{
  "n_layer": 12,
  "d_model": 256,
  "n_experts": 128,
  "experts_per_token": 4,
  "d_expert": 128,
  "d_shared_expert": 0,
  "activation": "relu",
  "moe_layers": [1, 2, 3, 4, 5, 6, 7, 8, 9, 10, 11],
  "router_score": "softmax",
  "normalize_top_k": true,
  "routed_scale": 2.0,
  "balance_loss": 0.0024,
  "balance_bias": false,
  "init_std_router": 0.023,
  "lr_router": 0.000512,
  "n_head": 2,
  "n_kv_head": 1,
  "head_dim": 128,
  "vocab_size": 8192,
  "norm": "layernorm",
  "norm_place": "pre",
  "norm_eps": 1e-05,
  "positions": "rope",
  "rope_base": 22800.0,
  "rope_fraction": 0.5,
  "qk_norm": true,
  "attn_scale": 0.0884,
  "tie_embeddings": false,
  "parallel_block": false,
  "extras": ["capped logits"],
  "init": "uniform",
  "init_std_qkv": 0.0502,
  "init_std_o": 0.0103,
  "init_std_up": 0.0502,
  "init_std_down": 0.0103,
  "optimizer": "soap_variant",
  "lr": 0.00529,
  "lr_mult_qkv": 0.7,
  "lr_mult_o": 1.66,
  "beta1": 0.95,
  "beta2": 0.95,
  "lr_head": 0.00657,
  "warmup_steps": 136,
  "schedule": "wsd",
  "decay_fraction": 0.858,
  "decay_shape": "linear",
  "final_lr_fraction": 0.0,
  "batch_tokens": [65536, 131072, 196608],
  "seq_len": 256,
  "doc_mask": true,
  "train_tokens": 883800000,
  "steps": 7081,
  "dataset": "wikipedia_en"
}
Below are experts of layer 4 (counted from 0) of a mixture-of-experts language model. Rows are named router (the router's row for the expert), up (a neuron's input weights, with its number), down (a neuron's output weights, with its number) and show model dimensions 0-255. Each number is 128 + 32 x the weight over its row's rms, rounded and kept within 0 to 255. Numbers have three digits each.
Before each expert's rows: a language model's description of what the expert responds to. This comes from a sample of Wikipedia text that the model never trained on.

# expert 53
Suffix-like word pieces. Word pieces within or ending words, especially ist, ism, ian, man, as in Epistles, magistrate, librettist, humanitarian, crocodilians.
router:122149110131136088114115159096141101155107091174095091154084165096069103121146105103116110153160110117133128124092128109133172161131162117102163168188111154079119151180105126135074118113169126173114119143123149155109126191134153060169170094226118117162108131125145141095122171157137096084102177113096087139191136088083150103095120204078126094071167144139140123107133071119065120115102080136155164152136141108066146101123143133088167112169154119109145131141130125180172141104146167182071136112192109105152118125167110145096108126129188136189135035125148165180077125135146091073111113115135142150098166147164104106061106082152073134160129080185128116093163107129022134094170126139151157106171084155108062113121124167097133152133135130145160170145172131078094139099101121
up0:089157127135181125141159106083133117121167095126124090103104136135139114169153091151121140129125140111114093151151130093147157163169130115136085169147158133077095122066106053129068154140135182172109124103099072133107142154143171080115145156182124167181120123183128152141091138136161177135170088124132066157112086106114129097093136107152105116124123079120161177157062126160161094094175096127159078116171136139161207146071189128144093117110090166124144161067091148100149152098142116115048117110099141141126199153048147120101073100143181144186115140179164127087095102150146123132091079154110123083075122089144115198118128108117144149109102135092146125108155117086144148169150116069138092116125066164121185128134198152185110155140114061161119172146168147126146166084056160
down0:105144091190058137134097155120111093152090174136122174127140208091123155147109137117079083120065153099157173115127165083099110115117146035092190100124184133109163129076139115162187185112130096107149143140114132149129112117091097125080133119079144107100051123110089109141128106093127098095125122150085095138190114127092162154135123169138131107151146213119196158130130128187193136105128185069086129161110132216230077116183154146144127141121122093162116099131102118160098080124136118088167163147136148064146166198121170114149102138119105119157134148121139119136131129139117093089107120172128121150111171136162087182135130067120087129090130122070106104136159116132114142130105093177124125121139191107067126117128142143137116141119141083159126047091155178137177145114162125
up1:167157159164121154065135191107163183125106083114147139164104222146145171069129090099134138127095114157179112161074088177141144097089082120088172083145119118117102074101097121125115151108104194103073135140148155128131143156122065105104107131151140122093102174144164156108121152188124110134170200081140100150123127128110102109136145144193188046089115155138113178104167127174166143099132120126146143140141110181180135178148189099151097135130089136109156142133179106098107114087071080131111129151147159091160068095154185102121105104107136151117127136081116121118172054201107094105132153165103149165107079119138112083116137110122150167131117080186116145136097136143109100114116143126141148090113091059163136126079199101140133116078113111146193139180119116111073078157126078
down1:143123098094200123122129151132119212096113136128121128089142138196128076185133175181146114207098119144133154135133104149144149133121110120056100109143076168138102101129068143179133153198113150169122111147142100101158169127165147043124175112134131177105131146106123202119113074156121175196124109143127114142107106158127130096123119154164164113125150110077121178140122145117141120139154094133172121133094118147133097219160134072094112104113143119093131141113115129119171097122079177173060101084119146172121165135144135131172056074158117154145121156139057113093124094117139114119141146184109128059070117134160133155154120109133080082126169126158137063050141093125099195142149128122091099166165099139175138076131160158164107160107109181100124106099104130156045171086125125
up2:125059098084118174153202168128183111128110132134097098206124161108195126142136148088116105134130112117142101135165153138075166115109139146162134137120176142086098109152140153130140170109133137092079114138047155091117153196140134124131181144087088102179139143154151112131124138110122181108052111137087186125162177125108184171081162142139155099155177144135117131079129131105144105112120090072157152173142153116117122147117140128128090137147142127123144131110148140115143087130182117183081114173101131109178197111144145079107161162102124112147175119124103126166174114170146131129175117110164096157083068177026158108153144047104114095178170090138149179167136095090173126119149151128160189095123124129119147093128130139110080194127146105092120108207131065068140087137062136
down2:100161137079116146137130090118133156074133124106178090166136108129131128074152126142119094105141113138216160092154180182040130148112085143121105114137138169140125122101132088165114139190115159116067102104166103128155025130098127056078193097144140143126167129115143095142109108106132164082194118110093165104070155199127178142143157089092177112098120095125107142130142153145164088120116146072158129147152147200123089104152117118165185142115091109142148137134193153128138147113094140125109191167133134162149140058086167134148073130152118172204167130095129105109136130068141135098079117164113069104161039114116106084061113136136140139105136106170144099157177131089142127127148144138145132189188085113150145096149115158157148121116079167094116161114133143151160065144152159

# expert 23
Name and noun endings. Word-final pieces and common first names completing proper names and nouns, such as Hermitage, Slovenia, William, Robert, Donation, Office.
router:127106126121133156085071190098114094085174103076148152090134096149109145046102113180137066126171111134153112153083169164154144106128082161119164184107132147160126156096167123128137137108108077134140146131162135109138062178154135118194095166115127105149102089111153131139207169097104128145177104118061202118105144165098112115088140077098137156140147130139153117130128171147055111121072082138136135118155100098084106157154133167124091103121084103162135113129108123120149148143154161196147067136168073143160161097113109060115126078148140133195110148143191078128155182078145140159144106112127083142165157134195125120153146143148127113133105121110164154143156123169186102121139123118116191024145086093145087145117101127172146126066135134202144171144121075101167068130125099
up0:109134100190143178082140170131135103104111096131127164093115124160166087091125140162143105155103213171148137159143146099150114119148094133153118102183173103139170124095200136085142142094101190137110090170123103134136170100120106097071061154134161137028136111139112133095121141156107112071142122199151162111171109132087100048122204107097107130161107117141162144132105077131111108111058125147166109097103043102072125151128127144125118140148062134112136096164102184090140055143098156084122083098070129090134123166132131134166141195095126126098075105127164137139132111177149122184106090149059117147190145128110069151199128170115117141110131097161101118104100137110177165136121142101106122127184113124206137122173128184125136102158082122144117135132123080170111153145114136
down0:135094129111105107120108066086109130121096126101142154073087132172116063148192144156152133106149104103163124149173128078123183133165180112145195131111156120138138099101166138116173122162114131153152145084140173084109141095135161150126181142174131094064134080083101125146094123173133195170134120125080104097111151118180143154151111112111183117112116132081117119114090122169182104178175153099048149122094135128134159156127072149120104105146093136109118123113090122177131026120143177187135093157068099162138125127130121081112111116132115104135128106163095092102119207172126106059143176102089110156185126161148108117171102165210158105153116131152143138143127168127217104151164163141099135159135096098158190103117113145112171165099090118130116137120201054172071130093113095
up1:082110127099162129189114108150132130102105103116187073121167177142096124089126133127116145087103123153146161136137102163103151176132106106128122166117127160126126102109103109081172148163121130185106199150145143123145146120043183141141202163135171150144139066134154157093115102126124123129140174095162166121106100122122157108099129196133128124122108043097171158145108110183145114038100085129160097096163115112165150141116134126152118081101097096096104122178084094099105115192130103127155101125153093102102174077091114142148181110132175154157193122190208111209069147131111105057106140147113117092163097118051152128039104149111125111148156088126138104153170131071169120166118144116146197139094053132175153130119106126176118122126078110133140146101156148113115063137143113
down1:106114115087098127175114183115112110150148110059183154132128124138162167101133194123117094177118144107098145144143184168112095159152108136118065151135197112106192155178131134155086123132084113177128126121144156098165102110171130087150196164144127146067104113115138077115122110095136088169078130140061118131134153180137054145150116100123163144167060130151170165096169159122112087091178135144155166160089106109116122129112125106121113162083122100141090145125135174152132099097083108107149126090159134094139146098161073184120103118138133162076093135150117133120070123153166167081144148137140111119107178166117087157061059127063109162072144088148112099157166143106187123123169151174166156151111143166017163157169138081136158159061125102161137150098109076163159107143167110
up2:099171127128148160109123122160070150153093105106118124161112142136178130098093151096186098105107171177017143081136175152143091093161105098105137117132094129094123087064082172071141111150092162067104140108061110151131113109123095149120093107100119092155102165142066154172172106114091100154107165130121124064144125143114110158054119130159117164173130096186111121175163121162077117093058183111109183124104112125120121145112145179181096099179105110165152156122079192069153123123122128154143121103176175184168082130100067115164123137153115092142138112150137094098153147115141122091087124129106176126102149144121116142125168188122151148153141237107161116173147061137140119106140086151122129122135094104143114106149184146142178083116168150143110124098160135048155166100153119
down2:060134070194190092124159207085107115119105131108116160107140100116165160191160090142145124131101131121105123163116064129180130128106171082115120160161122130183080122109159101067133096125121085147124093120128133190095118148128133167142102224110120103149085112130133106112113062108187068085143128171105144150136129163087130173194113135118092132095087150174159100133102125128132153124167145110057111154090114132130174082107126085129105089154101174110160166138168079134088110132109149124154103105094143102097119186111151079156115182205076190105161139136092160175136108134161149118129127056171144104163116133074096117157151103122114131111104127100137103102110194153163139108155144172187128131134125165143202149128176156055108096097073133117165139159063097149156109152122109

# expert 31
Accented and Latinate pieces. Accented letters and word pieces in foreign, French and Romanian names or Latin species names, such as cy-lin-drical, châte-au, Th-é-ophile.
router:122147139096127150128089157175098082082125166125133107099082110091137155113145156095120153111145097140197142123101134099179184128120113157077126158080106089119152105076096168102124063108134076147149107125171163129173097127139109145162128099090160088104170116123088093165122168153128091100061150122163125086117168147076184111120121135222142067117112144152130094064145101098100122096169117096168139180125129118117096104145140175150109124154127096205171140148138144153094083183075092134138168126190109098122147122135078114145141095154128070158078116127120173169134132144162183157125188104074146153112135154102183139118112164120234094052107179137137174130100117144156135135184104129105145112137107127080059132101084105115105146128137111137198126194105076103136114193114154
up0:082117063116148156167089117172094171128119128126117124095131113090088182147147108172179110103126154122150150178131132159111143153102137109120183141132190156131200114068144153081088141151121092117104112135172052121119100099147106116086057171159120133129105098159096174127100095129096114150132131113123095141202128216114188181153157150125127106149145081126143165159095107115130150152041151142136191130098125132108141117123166099124114153195049100168079200150147113157144171045101134082138117112179137139129148128098145132165135136123171137132118140159158113142090103073140044138106139086164141099120162184138184157132130165106172067081132144152059098105188160078110140139138116129082102149064080084176136120115114115097131133099094113139144167132131113091171106148151087
down0:113079115152143126158162110121127132145111137115112098148090090120197172102050143169101096133156121148147121151122126167160073121093154118099145078102137161161073072124148171112097124184124160136101076174123153119137100149181145133166154089174154068119139107115103115098132115049136118120077157173090178135151180159155113136092120107090113144094134051112123147099164143124136135077202144105215146168107162130109112132124033112167146101134133131208144218179154145115138122099125105153127086113137117156098100169130092130095140060117141069171159150180065131126061101181130119170186127197130175109140136115166088164083121083124133171092142101131115093114134171138079131130150095193097121096121138129133177147125139107122127077080127139142068128102133138152127137141179148
up1:157135142087133130106114092100095107077130079142149115131156092118114131135142116142113128165098156105103110139110117149048140073104127127105142125126066107071140094098112135123167084110089168092090134091110153102129110167069134117141092099121150066049104085139063091184117136097102114140081113131101144139179098114112132128098096128158123138121107115150074223076106145145060095091129180211198154089183153171157143150136114195181125135181137102154155148174124171159113133107094083142175122103158109162089121170092171132156143178096189116114178098095123173112134181123139096070077139144156126117164143166103150108120160138105213122116145122204136153138112123121110164100122198057115132125154166120154116080117105130122155149130133177121060097169144121136195113122149142
down1:129188070166093143122127124076132134138106132135176070086151103092096128111096103141152160109163133116121159161188176157137105156155168082085141147157196117125121198122065154083048175187123119168108134125127110155166086156160163139225180119079103125156131080128164079090117149110139174089125127073134152095105112177111120139180160114134109062162192154105095114142138096124114116147136144054140152159116137161143147096106215091143119071132113088102121150173134131122163082129120158091136143161105141190186101160157110139099131128130165082135121114108095135134143159136137137113089104071092132132124152113106136109157197106118118149088155071100096165120109203091107100137170140112172092115059125096131125089104158174143105099122110136113104140160140067209150079105137119
up2:148121094120084135192076092165080163159111138053112134108151097181110132116055121095168166134122137148138144113163125159051157170161151143101148090138108137197101126207146111144163074142134114156087153127136113077100126115153079145107152122164179119170142117136120120176044091136101111178108092125101121149158109130160083134127191118166090125079117095156098129114160114143117143088156172103113100131120133116113122118121158166090075101098131096124121136092144104161066121141109081117163178151167074139178145200118062153088136104131149108092167100125101076181115149083086113104166133091162117113084142160168116164136158161060143059144123160147158115104043148143082103101095181158155139174146098176129158145162185177149089117102071082147135143149184150119103103120131124
down2:111155138185135136101184116104110108111168115105116108155151138072139106081118138059171102122170158152126105156126111124145148061106106127141106104096130141236188175167091174108121173121112140120124147196149123091091101084114131083091165148153136131118161178102131135110071133087179108127119123112151187131140193099149134165094130147106120135137126048116143116197160153172150111074175146127146114144174164065106099102146118191097126111172145112073182159137139138153121115106160081063116122122104088077052121083137135171141126152200098116130117106112117059128148086070141152151086106116160101138111114171124109109146094120074119129174103172091110159153155099092170134149197181148103161140166168072116083086154144131078122116136131097087080154118126088115103105151146184